Experts of a small language model.
Size: width 160, vocabulary 15153.
Below are experts of layer 8 (counted from 0) of a mixture-of-experts language model. Rows are named router (the router's row for the expert), gate (a neuron's input weights, with its number), up (a neuron's input weights, with its number) and show model dimensions 0-159. Each number is 128 + 24 x the weight over its row's rms, rounded and kept within 0 to 255. Numbers have three digits each.
After each expert's rows: "comes after" lists some tokens at least twice as common just before its tokens as in all text. This comes from a sample of Wikipedia text that the model never trained on. Tokens count by the router's weight.

# expert 95
router:107056071126115125166142130153036147227107163101146158161074115127188059125155133117128111129142126146135131155109127133127127100140137137133138133150137117099109132130129129123139124124134158124097118109133123213113132101139165127107150136114147118110104152121095153099118139131107104138121131103139139101144112106121122118102139099106148099118112122132116129105134123137125134139178150139131116122153112111133095108115153112133085105142106106107121138128125151129141144110105132
gate0:095149127112082142099122137159149112122110131123112160132116075106109187150068113127131127125129116119163141151109108085129162149116104142106102110120152118176159113130106129130139127119126146135137113148102165121116156155108148102107108114115104126137107139156087139132101175108129139136158159147141146155119149141128078141141124134136079081127113135112087109142128173104070137103119099179130136121134063137145141136156118144138170098121133148104128084136150092130142165183151125
up0:114124159136121162155147141104139149085156117122120099115126145145099107126138124119111121142152124138134110134108148160148046138123186102122170124143142162093093110148151158121112113141144104082124125085173144109146100110128072118147144138135105139163145137145163115148129135128103139167153127174134151125169084102140120145139171151115124136160148128142162123104155113137158105156171163101110128100112145119148100133124152098139161159111092107124109115135111129162111075103079130
gate1:118111120128138120067191174127103125101129153148166166135140127095123096102138130087137181110110170148122123111126124115130189130164071135118135115122101144126103125147137152112114119121109076123151127137129156127130170112119173099115126141078135156140112103123103111114104123105141103138146149095116143153098145182146128121164141132114145133128129165106139131169114153101131120109106104118142146094115143091097129134156114162165185156145131126098142146120169082149111128154154107
up1:166160149185102138126096091105144130187112112148094143182139152109148117177123147122116134134083088126099117127133126123127178130133122123162111134123138142104128102110116109100125127129132129126122123171153157134112132077096129150165152101168119081120166171165126096149108157108136147089153101082096152119073123126108162134139081130130174106119170120138116138114150093124115159113106136151152111129147124129110119145134096101107141102143103120107102141126118172121089142142112119
comes after: "\n", "|", ")", ".", ";", ")."

# expert 204
router:153204134163079131108139095119120083168084118188127127157082150110101117154105135121138110175113093125131140126161142121144141130113116139097107119110100097162107103116139128114099139145115106179139140140096122127180104134116118137132105142119125121105155095133113138128119125113128134131146134151096114131069141173112094150148116082120105127133148110154110138150185125105146106088160154156122124155153163133114146142133132113114176162093161141139121130118128144076151124110139154
gate0:166150113106128183145104118099144122134106119122124150131139185139137117086133131145090151143195114131130109114122138114167173168130158116065099128083168126169103154121124167145097112069106124117111114181145111159152179139088148157119071128138134133185096131109128088119129132113134130135170109160121160135091106111105145148139118177115143130127105112133133145127100112123126135109100135137127123117095132146122136168142101114106132124140099152123113137108116126092132116133146106
up0:083093130136185116071169122131130150141105121095151121117130108145122132145150130118158089142122156147122147146096131105086115100119090111101146126125128145073106163096106154155103118149154129069156168126130169116126129125140105122099141090125136167143159123143140135137149116137116130108117116153143146133119207155147146117137131112145114174103127188086141103160121166126112133098141103121142098117136122128134103127163129131122060116117141104151168134167137101140101114149144112
gate1:119153128139129127130160116127130141160126150103093116166131147090136110085116151089147106108153122147130190148098087105088119140192055095153129122087101142097145131165112142137068148138136106140120109140137150116139160102137104113082143127097147136132088134127163101100132116136145171108138131132169147127102096109115119161144133165118154080116127121124131145156106114130124136121141114129148145078163089129149095128086128112117108089135109115106150114138145156132140073115139141
up1:139131122129141134142129105118148158132125120142151112138139130068146128181124142131123120150111122101083125102112126162146121136130136166081169152140145135161099139146159141138163133162168103101151140101141146123107065104118139135159100122122071129107122123107100132178131135082145099121133132081151099162102180120122110138143136113105114138138121151150130124073136096101125110078119141154109135145121157177126151081158092145102114157089145127126118194117114148111160120148145147
comes after: "He ", "was ", "he ", ". ", "It ", "has "

# expert 217
router:092109129083111118126172153135107139134125105085105099092100089142111118095170138152118101129122153153131130147134144101108133143126165138102144099108107107103121177086107119138156132126121141155151083096120182133078158121098104112121127145140065128153173121160108118122133141148118143133154142114150125110140122128110097145139127161134104098156127105123144190097156130139116157094135161168155128117126115151136125146127167147133129176126134105104104136156134126174163166070115103
gate0:132112129130143150166126128113113099127120131132154106158153071123143109090107143117094142118148142122132169156119103116169127093185140173152086127133104110147164136133117122124142089120128126124151150129130135141154099125145158146141149113100117166111136126152133084119079094127100083088140128157144098091120129109138189102128112094153127123088097100151190111178146110102099103130141144126099156080118162126145174140121150133160134165144106111104110125107124145133085120104109119
up0:142140133089189127125156154142123127137094108106108133154142110112113099115143118132114136135082155150107110071106117106132118073156092139165095135157088141145133147131111162131125129126130134112138131133137143153134109102126134140121130058103132145171137074128159116139140099167119125080159123117127100099102128127116157078176087142133095140080140106119144128152158113082152113100151119136134139085110126115126192139111168130135110139148139083125132133161104145143114112129108083
gate1:132103100148071156118134144158121112113181138121147108075104122219120157117126094117129172092130113136133124112121152134120101108128099130170152124141161117126147119159086153120107124105168139148114142151153089162133113138130147110065133122121156156137146150120135157152104110152145125095157114129103135120178112117116168150150099120114159133112156157160136118147122154128094113095110103151106095173091121070095116128120131135148129096114149128084124146132133120143138100140126114
up1:163115104125058120073116098137123113134153142128131121126137113157154127113117146162186126075125117133124114150074133147118143088125111120111138111122156097119145094129075112142135121164167125133132121158122121120115068141124145102072116145122107164134123109110120129161102115168144153118152092114126116079200130127140129146149093144134142116110103149168095111143144116109104109168120115136139126171131141087118134122147129123121121134078133124142121122166133094200122110131118122
comes after: "(", "in ", ", ", "–", "In ", "| "

# expert 57
router:080131109111143088139166146079114129082145069132172112155125144149136168125135103108152155122124139135128126136117110169156111148133140149141162123131084093145153100142148163125151110150131136118134140113143155120127155133108130145069147123121160102153121161085133113136166116115133122086152129075150160098113125104102179158119137140114077171103177094111129128142155132160188134111104116117137118075122129130150129139161124100125111104108139168106123122119162086137136133116139116
gate0:108144105092158125077148165133150121060144073108123142136143158117105093137102124113138149133129100160113122122109134120115124167081107123138132114132112097153105127121148153089147118124162129075140140152144110105111155149158143106094132101126155128172159145149124080123161143118143111125126183141168173129160118163168151160156095131136124141125139120136170152150134124157163147096083121152154084092137126119108165149151120112078122140094125113114133133164119102106131150117145132
up0:112149126126113116102165141149122162070146092112166165145105133093118101163141122074151098118139132149115111132151110157138122191131100134122130124124077089128113090116126178078126124150152142107104111103190144128140135147102137140104126133136137122130157154128136113121155179102115104099129102138124189152147143135126190171155135119118126151141158109109174150086171127156167134108104119152140128108143095130140158133149123127126091124149114163104139105135130102116152119135141112
gate1:140146157120136124168111142142136100134110164154108118124108135123144110097095140114130151123137134155129161089142108143118139100108127107140178052148130111103141120164160129100143120109190155136113131128144127136104142090129137084188137130166089125088125173115121167160082132130119140130142172097115113123098160136125100146094129149120150117180091127147136140132095107137162139174079137104122107126129128142127113106123150131165152123106113181135137103123128144084127087123154167
up1:103121157149134108160121134115144136093118144151144112156110176132135161072172091123129119142123147108126090124134091181149108130093134155151168125119122162141119119157143124169114105152130117132133193088147156128130150117077154113126116139144157151068117113124125107119118159140109140151110145111131179106101145090168141159096119121095100133132152141151118177113097110149131187085127114117143076085159107115117117087125099123110146101111140140134123123128118147150129152114157131
comes after: ". ", "\n\n", "on ", "On ", "released ", "used "

# expert 92
router:118118139115170081106141101100152103067118141117107122147175170157112185107130126092135160138134141140131111109168097134138116135165154168118134118105133121165160089141171123148111142133115155130183143139127176120145135141116159137103110091163166129141116070104097114133120104149136149071090144126133147137110140157094127159126094123116099130116141084124134117156107130136145114131143061152100090110116155153113173147158121109126120156113102099119128136110130109127133128145116109
gate0:124128154161118097133126093126128132161131117114103137139140125083116121182148115156120132122149141122099108130129098109114137071101143102149095140106111146132083158112122131142124116154097131122146148161140107134105100108111130157088113153100129132126128105159136166153171099140101145161142116094131078155143128082131129096132142190133170148111133172122129161094148144080118130126102118084121140136099141127181172122061113127122134118144139077121108172145140181159136121135133147
up0:128143144180115141174130105141116137103100155116108131118166086119117132121163085118154131148140141145146110117153119122119122107144136135101135103150154162150139100076139092134122094180124112117143157115121156144163109130120123106140163130139066123103106122111120113144138121108123139135085122146122098193119167103138099152125149097126126129093145141140135105108173110110104136119152160153138160156135157125097105080094140122082142126163108103147117177122182142134090153117180088
gate1:125109130139176111159106130096133134143099126091146097121111165110133092110158130110099169160140123099104112100124100134126111178101129127175156118125124130108061107131111160128127176121064127159124094094122105146120182134147120117131150158127113130132088147134155139182150114121138104121092145132119130173101174129119143155149162103117108128108142143105131142147125069167147147144085130136146095106095114140156106113167135142101117124100132134150091124153158111106143106151154122
up1:119130130129123106178135129097101145105116116111146099108130141146114093105142142121105150130120117124122134142123112150137080151103169111115191111124117071110137101161154152139160152131139141132120080062141130142115155088150123106142156119174155097155095161107123146155111153139134078086120127106129140154128167187127143122177116110101124107150096104147139182149118107156152144149117168139151119083089112141143099090141137113119132129136104155122105125142104090117139106107158120
comes after: ". ", "in ", "\n\n", "released ", "km", "In "

# expert 68
router:055094091084158148168161134147098177138135155100145146162111160155160107115124145112146140102121120126154083149142172101124094108105126160102109140158117138113152102117128127109146086139096144188123102144146165154106128104084181108108159148101163098136160168099124144130111105131115069134152133127124145125129108144074129126117137114136100131138126126166098094137124110122130126132130138151122094086139144155128118108142125099110092140158130169127107126136124141144099124124120146
gate0:076143104137093142163119186139101151086154141120154150150125070125132140112116116175126106105109144111112124125167105105137190154108083136105108135142138129135130162127124101156120110155137108121144137108161093131160131127115116120148134117158154134159137134077127127131165139139097102087101143153125146148145106113128082110132141144139109131122136138181152109093109090122120131117151092122145113141142151104103153096101192093145138114130149150107165075100169099168126136143119118
up0:170142108163122119137110111107132102163115106132131138119138145159130111116192126115145145124121111140114173102120122099099112128175127124100144170096124176111124134146116097112081156109109143103156168140139099122148114173136125105120117086157115160105144139159131119145109110101125143094131153070063131124119145101119150186113093112140125119170141089133136136101126114119115186160120153134110122178086124086122110126101091147121102092113117121127128147118116159097110106135089130
gate1:143144113112087152136108091148111101179112126110137096099157112092153097133166140119120124123133107160109092110089170136110146088155093083128147096136148171137167119099081112127106120126112132130116133140087125126118102132161132170127172123087128122141154087152142124127161169129119140134175176126100079136122159132136164080142104144134160126123130109139101144152142117127138095164138180122165159132094122134160107147136129122158113148136132128126146168132131143116094089099095110
up1:148104143074148161111111139132152121110136128177098121104123146113120090107090106180141128099141094127138126131138091118167140106094112160152084142117136123123139123151112108149118145152127105106176118103145118126134138136106112108148132131165164107158129082097114116156188102133135110140115104131133186154095138095120120147122131103167118147120118131111121140117129157078184116104126094132128129095152149168144109100177127148143132175129080159127085137090106123165116101104155135
comes after: ". ", "\n\n", "°", "one ", "In ", "a "

# expert 61
router:146157174139139104133118087082181079122153073143156119158106143145091119114111067140126144149119130151138146141087141137138133139106091101123088162120101126144123087144117107109147161100144152151151110095127076099155152135137124147133116113112121116112172091092168137126119091149148128157115105133104123150086138100133111151160149127137115148104172193128120128159151122125123116119101151125146138107141136136107177169090121131106157152090113123145130115117107124144155123107119156
gate0:145088107134120083134123087130133131124097096086125129120137067122133120183105151133118091117121127158105060122150153122124109111114162147108086157093159163177149116129176153107108127173136122156126167134142093135127124117124157125089139077129104125139116141136124104118144114104147114134139190165139115126165128135132144124121125094125142139142179124169115116152118118148097136115156099147111121140148142112135164120120126111196162083119134121123107129154154143095129096111132168
up0:150141133168104136121130079181137130110135111112106143118148093153147148101175094125155120105141121076139124138142138116145104107126143159196113120148171130085140150158115131133137111115090131118143138138125080124128155149096131097100172157142104160148092118149128107149122113135177209103133129109158148145139143109129138068105140114101103132095158143100138149191127169107127127108116112126092107124110122107141124127146134173138163138143147146149140123143127111132103160100136152
gate1:104137120134133142134140152121139111083135124113129151136133133166110125151075104164087122130161120136142142136068155117130159099141156118094171146111092153184159112109095120121131139097173099105107112095144114130114121151143107101126088118158107145133145122145119133079180094144110129132131092163107139158148125164105150112097160137157092146154092132144128124153113147162085122110129099144151121131167144157127142122119133126143142181129110100138119153162098070143150138153082101
up1:138133132127151136148122130144137137083150112152098136099121138187145133099113142109131153130110126153131137126123132107117145086115128153153121095115114136153147104158123144108168127094122121099127130123129065137151157168140144087127118117189176097118160103143151133068182056122116124152125112131107124131113100154086166113117132124139106120139156131156104145127127160078108128169124135144126149136135167168154115137135144086096152149140108133123114150177059120110110143117148103
comes after: ", ", ". ", "It ", "it ", "but ", "that "

# expert 194
router:106120130111107099113151160100115137154133135120111076109110107128080171089187146122127097115113123133127144129130142112127135156112161136110127095111122130093115163089119119138150121147109135137169096088108179108077162148107074100135127122133061152161149116159119130114146165152105145122151155122151134093122127127110100143116124148132085112166121120132162193097168130132113139100152132167137139124115112150156108162121157153138131179118140123090128131159133140157134154099101112
gate0:130139125127108160121098131123123124126171158143148134184127138147147055164154147099110117089162122139118098141111114105094140104133135173126133095136130160170105100113108133104139171128206135096119139126138113151141150119108138109176127095130090113089125122112129176115118105091137121152140134133148107156120175119138116127133111150099192130147143168113136146162109128107116119156131139134121137104152119193116122136124139101134194121112141126089152159146117121121113108113092111
up0:141142110137143097135155113131113129117058108136120129112123098129116153090115110163135135132138132094124140135132147155152111175151147114119109134129086081109094139157148104157142125122072150178109104114124134134144146164170150150123151132124156115160139104122132097159128144204152132092126103158144128106143126153149166142137152076115087131084126129101117141110175123137112117119144162152120120130131096067111116121131133159092096149184100123118086112146117103145126168118106120
gate1:157132142150122106125133110120139142123133126144105122151115109156148179165100145149120119168130150119149157138110133129125131136116114100124137120128108147108117123117146122119131088129123132112154162106069114108092086129135131122135153142077141134163160137190122082079187131176107153186161122106147118126185107127144138143104063166106120172144140120101158121116141146107088106120141158149124136120101105136131108117137146093161114113090080132139107187161131100135140127154126129
up1:103136126117146158117095111142157136146173149108113119161100112112105168131120138129172149132175139126179124154124142115141125130177136126106150118106136126085137065096148123166112139170117115091102092089107117129109114128101133146077140122125119113169165135137068148128164113148111115140112140076164170128184184098147110141146122136152128125144110165124128125114157163108118116142163132132123140150110137131113142091125108128129080136114135134129099149111154120192086123133134131
comes after: "(", "in ", ", ", "–", "In ", "| "